{"balance_loss": 0.00421, "positions": "learned", "parallel_block": false, "init_std_o": 0.012, "warmup_steps": 200}
Below are experts of layer 4 (counted from 0) of a mixture-of-experts language model. Rows are named router (the router's row for the expert) and show model dimensions 0-63. Each number is 128 + 32 x the weight over its row's rms, rounded and kept within 0 to 255. Numbers have three digits each.
After each expert's rows: "raises" lists some tokens whose logits its average output raises strongly, later layers aside. This comes from a sample of Wikipedia text that the model never trained on.

# expert 151
router:122147144112196166142109159122080138113188057109074177115100152152116121101065166112103128125132081135121126160152078138110127146070147153178110142176180106126151115053185117126139098149107165
raises: "k", "b", "man", "est", ".", "n"

# expert 131
router:093113108155191156134122169134171142120096165198093161155144131190114084109147122172112164103147117119121082081104125182118112099143097083129140056120152110166143166106169165124142129142156174
raises: "st", " the", "em"

# expert 132
router:106112167173146127141103121141136073100121150099107112128150104171182183162145131143150166112092145167116097136141162089100143114088176095151091150122161120163110162138130073096096082165178068
raises: " after", " when", " prior", " while", " before", " although"

# expert 147
router:110088117125159122149134156143087145104112127115076120072211167090118112153149136126177122127132121109153152133149130062192168139107162166148096147149142163076122137091070170188166113112154114
raises: ".", ",", " and", " on", " in", "'"

# expert 118
router:059095129175121155091132102100133091120121086085106144125129115078085154181129158200169125132157150113154168161166130097186151111140110142139067171097180132086145153143115128124177114141106108
raises: ",", ".", " and", ";", ":", " |"

# expert 148
router:153138147095132053066170163136101146077113147165149141126126179161156133156195114078140145107182141108087112129145139208168099100098147161130130148108124201187117101168147181094146105088146168
raises: "t", "aly", "ata", "iv", "ov", "ann"

# expert 139
router:148140094153194133129129137085154091137121099109062162084099069108113155089106099143133160110155113100138110186139134122112135091111162107101122100131169109129150119104107151086114170057107121
raises: " and", ",", " stri", "s", "y", "is"

# expert 72
router:170137122123123118098149138127144181094157100098137151173180127165190105168061167099115148104135109152113143075190100158135085130139143085148152153145141120119132123152152185184187149094116122
raises: " |", ",", "ts", " is", "!", "a"

# expert 73
router:149163160139090162157096064095157123165116122101124132060118174150141067122144073102100146156100135098084131094142114134123120195198055135084139117158206106145113059182083168123119076159162148
raises: "ay", "more", "ance", "ly", "ate", "der"

# expert 110
router:096155182180110141134127122108162098134071148095131177116127097089085199123117163114097131145111124152153147150176128081150108131127168117189162094121116135143148092111082157116150102098129119
raises: "=", "Scientific", "Stud", "Member", "Location", "General"

# expert 127
router:104157138176168138083094109160139086202125153109116117114118121172108095168145122094102117131094095151127124119155103164084157163088185161108130134110106114134134113131159135083135119117139105
raises: "am", "and", "u"

# expert 89
router:169155094102115115126093105109150183125120103103152037094089130149175096150059103085102145131125146118142094163081140059161115118147121119133128150138137098096147148180129153147142149120130188
raises: ",", ".", " and", ";", ":", "s"

# expert 146
router:163106120136103115190125137099129127085145159122130111122181133153133093124159166122086094118143135140133188131155119118086125163114182082107112146124085159100153092133135146218160120074106128
raises: ",", "-", ";", ":", " academic"

# expert 82
router:146070172184122094131159126104115121119097110070179178180185128057119160132100166149122115127131146131129165156177142100141141091181152121207110117129089121106156105106179120118098165177091067
raises: " and", ",", ".", " of", " ("

# expert 136
router:199135121088113059095176176093121129108150096180097126157125122119129061099179150108102117134171125096072075165118097143078125138077066079110136133150117119127135116103100046141084089156094167
raises: "ato", "ak", "let", "uch"

# expert 83
router:107048086075134143159156141129092137172174126148151165158153153103062101171097126153183138146083146101155145128067115100143181134173051116120102070152123198140128147127114109152121153105168109
raises: " the", " their", " a", " that", " its", " "

# expert 77
router:181156128146142182065138159091189083117092142079148121120191139133170132136120167183101148123126113127151199121146123096165113142187179079204126140143133177100129137108197158146132157123112076
raises: ",", "ing", " and", " in", "ions"

# expert 156
router:180125169129099062104152154113160167131173099163098134134131127095063079151163140121154144117126121099109091141063114134092098088124064100100092167164088113157117111103129104164120149175073188
raises: "ion", "ott", "ogs"

# expert 149
router:182143070110115094120149138107097148123185115130079175150137104151139075168118184087107084108187112148103148136130112098120139183091149113164120132111200119108130162117144088143123138115102150
raises: ",", ":", "s", "ies", "est", " and"

# expert 122
router:172096137165149089140066163176100101100187120151149152071139160115113163097152117098087150125124166081111157101158153110102113156073094111117101100110076104153114109140121141135111133097167147
raises: "-", "\n", "|", "ran", "   ", "art"

# expert 159
router:134142091166132186115067128104105133148108152115179101112139179153158088157161100118113088133099113140145163105106092149103121137156075083116122094113115109119112116182107126161159140085182139
raises: " ", " and", " The", " is"

# expert 153
router:161111127170135153076131121133113096143109172051182114178123057130174181083131095138198173115127092082089087174144119190185132081173151087102114098101137146115144103176130165114123142150131055
raises: "ional", " Angeles", "heim"

# expert 157
router:105103116125117119146192176073091096107164081119096138082172095050137115144096115175157121139137126100143102080149141126167132191144068169149075157186103126101139204164149078167187098118134102
raises: ".", ",", "\n", ":", " in", " and"

# expert 120
router:128122149151143099116133137124144099162148096182127126083087110092116157067125158131156127129069126116134101142087084161095130118068122159113096149138103110138138100096103090093118147154085183
raises: "ey", "ud", "ul", "ond", "ion"

# expert 44
router:075148141102089131101179106102173088160155081140091073079111112104137138121066130144063102137164132121144087164127122131096148170097098157129112155179141134092129113143171119195160108186077096
raises: ",", ".", ";", " in", "\n", " ("

# expert 150
router:131116082106117157112089100117081073139056074108082130125169051114088129078154155102171088117153107073098120146180098151113186131105055158124110115100136106135100150157104113126109099080139095
raises: " circ", "aped", "ap"

# expert 135
router:075072096068112158123178147117097197133208086153146181107119137091144159107069175189133130106163154125136098146126142137124144128145144169181162125105107146186110165100135116121152131113191146
raises: " being", ",", ":", " is", " was", " as"

# expert 78
router:148139094155116135125106098121187111135130133097173172106132146106184112159122123144198082142109110141143145130153114062121121121117078111129138187137050148136140150141094168170173113142125123
raises: " status", " statistics", " History"

# expert 107
router:115098115163106128120125105109170114145226191085161172140123135118084091116136186072119146158108150140125105144097113182170169128177082107119131096110145128164101147101133110150146184107136099
raises: " the", " their", "form", " ", "formed", " a"

# expert 145
router:123092165148091178076128110099183168091097136134114126105151100111152164165105184116048121130171143119158089144141140113155124103176161169131145163104075102132132156103099193090188162121084160
raises: " S", ",", " c", " K", " g", " f"

# expert 121
router:128124169142103118114109090190107135150098139115184128180154156108104212198108140191157164127127119097155131144153136090166115169133142112151109058117101132159131155119101172075116164080204109
raises: " towards", " it", " on", " this", " in"

# expert 100
router:096120089132103068137139134126142070089106129101170145137136163103129177183113121129160174155182120101153167143108128093165083145095147131067114098136098148166130137130109110087081073081121113
raises: " power", " a", " him", " it", " his"

# expert 93
router:097107124124150159152160144119088116125144105106140196060100074103159155159055169159143154124153157106150176131125137136111132192149131136184107142158078139108119156131138094141184046083167106
raises: ".", ",", ":", "'", ";", "\n"

# expert 87
router:150112129184112123128124129122069188129182066179089191133121140153136064172071176148050048140181096104116092150123095099142112159074146086114122156153146087097163150107103125159136078142096137
raises: "ly", "'", " \"", ",", "ny", "-"

# expert 94
router:096115124101126112147100138172074076145164129086136102143178079134129160167137193167153078139147146062136078118138140070165163184108118181162071137182139171110129202105119157126100100066160086
raises: " to", " with", " on", " as", " the", " in"

# expert 103
router:134078157163137171136193087083161163141123135137064151157124123099113072126138104119112158116131123066115115109135144166130134130124129121123167123123210083086140082164115162131075161187137160
raises: "1", "2", "ound", "0", " in"

# expert 116
router:163142111156103176146098127106147169170113108147156143102128118100137140119117101062112090128176149154129099143036145071179122135186141148179150139138189146094126152149164183120103165160079077
raises: ",", ";", " (", " and", " |", "*"

# expert 65
router:197146077061115119073095141140086083133145128159047074171140138183081117076158143094089128128171121109101127148144116200123128165136164066142157122113072100148119089176140077164094158091081154
raises: "ulation", "ati", "ologist", "abad", "ado", "ates"

# expert 88
router:120124167124158161159177173137076092089128131135102155065182101120107176114118149185137114137099099092142175064150096087134123136149098132141022135125144139122135177132068127184147021064209157
raises: " of", " by", ".", ",", "es", ":"

# expert 119
router:109127171125121130144175128092160139101111154100128151068070138110164151129090125141114150140166155153139182088125127108117104133135106178199133147156116112082133107186189113107143151170132177
raises: " throughout", " before", " respectively", "."

# expert 76
router:063099102106174131123158169098091122113121131144059124101099077092105112104157138127194082117102087134148141158084089172112189191120082158131136089096209119092131119101127133074137077125118128
raises: " f", "est", "ip", "em", "-"

# expert 123
router:126140131120154160149042106116188114140116064147104165138126116094097145094079149114108058128133136095148109140150117088162143071106187177156094132170114120068124120082111187077135088134122096
raises: ",", ".", " and", " in", " of", "'"

# expert 140
router:080114166163161146132095131101161116120093164116167146146111094106156171107132062139190187110119136153133111158117157162083146131068166155160094109136229110117107168132097121080083067168143145
raises: " and", " ending", " who", "ety"

# expert 74
router:104091097097102160139094077110160134108130080172172095116075142117112141157061153100123115153179128139140120190156092102086141144153094140107165161170113086130137107124137100132129113123119166
raises: " Russia", "st", "iel", ","

# expert 117
router:100165175093112115113084147091093136099148085184097148123101119111183155122153154183090132140160147142112107131175106082119149152087161139112140169142098117086125138099101158183169094115092096
raises: " G", "-", " Land"

# expert 90
router:185138073084118128128141159174122102135133093169114138151151094073122067207132139115165104134206111149098118097124144127139136143098157118143096167126142107122139090142152174170123177108099082
raises: "en", "son", "ens", "ning"

# expert 113
router:090132170102139090087117180143068102123121122165109160109126048109105197100142182115164124123110077070163171127116093122116149157107099174162108114139121169117111143142099143114090153117106151
raises: "ateur", " guard", "or", "orship", "is", "ribut"

# expert 133
router:101066076156116163158175121145085115130094141070112129068166126098109181103075142189146167129088116128131144116133121120135158090080058104117141109142128166158134168114100174141155079127126113
raises: "\n", "The", "D", " The"

# expert 96
router:159186132207126143106094106098121105081181162131104182091104164167162157137090091100114122163115172182117133108176152175071072144100078153126133178123158074161125096094153168129154059139166156
raises: " roles", " ====", " works", "\n"

# expert 128
router:101121116074127117167180172136106103141165122148143108068116100100096132119123134131169168125146146082152120097138152159083177167137128090158160146121139155148134159058063087165196154085143118
raises: " of", " b", " f"

# expert 106
router:093105206143118119087127141074075111138124104086105137114098066086090135097152163123150059092091134131156155151082115137102187145106116136130165175087077138126108098108163120089154156140076189
raises: "ul", "ip", "th", "ob", "ow", "u"

# expert 104
router:139128163149131148123085144125108128124179142115145118090113138128110090124098163111111160159164127131138087084147099133076130146091084114143098073123183137122130164114162093185161172093168189
raises: "eless", "anton", "ora", "oration"

# expert 144
router:096149154116151096083107100182161096156078186154148074136112176180082111155158099106122153137082092147140151090130110125161125099181083073136130141121105093153142187165089123107104103169164114
raises: " Founded", " Census", " Height", " Location", " Born", " Class"

# expert 81
router:156092123114129097133098112176146178126164132131164166153124144132089189108067174151142140127085127090140160137068136128117132089149084121126112066120145234148132128102111104099083175102147116
raises: " continue", " receive", " return", " maint", " stay", " have"

# expert 99
router:101124115072139154149103168108136108139140165125132145106093081132138185117098189160182109142095143149165178123082142102187155158175154082132112096131187135107099137102161097168097074090131115
raises: " later", " also", " it"

# expert 130
router:102129136148196077156101083112135125114101115170144073175105163166128110216188127140117165109104129125151079107092124191116122106118121158115146126133171130141122080158107095154162106122141144
raises: "nd", " con", "ich"

# expert 105
router:130070095084124058143096132182123077137099173103140130077107119191078082086121121119129147111110122113074128086120129066147129155106162140121125119108121145175149150150091139048117098146123092
raises: "-", "\n", "|", "====", "=====", " "

# expert 101
router:095155058118135125115148179102093159102142120091102148072144136122142109184103084091143125151133120181161097128163103164120123197189069081134063176140092149088131122109169168201131120158193185
raises: "===", " |", "\"", ":", " as"

# expert 111
router:097168205169116135135107153117126140098140133157168189039090093124188156151094090097112111114154144133132175106147135113100139162087148171137183184145145065103128124090140113152169132101137158
raises: "olly", "iah", "Species", "ately"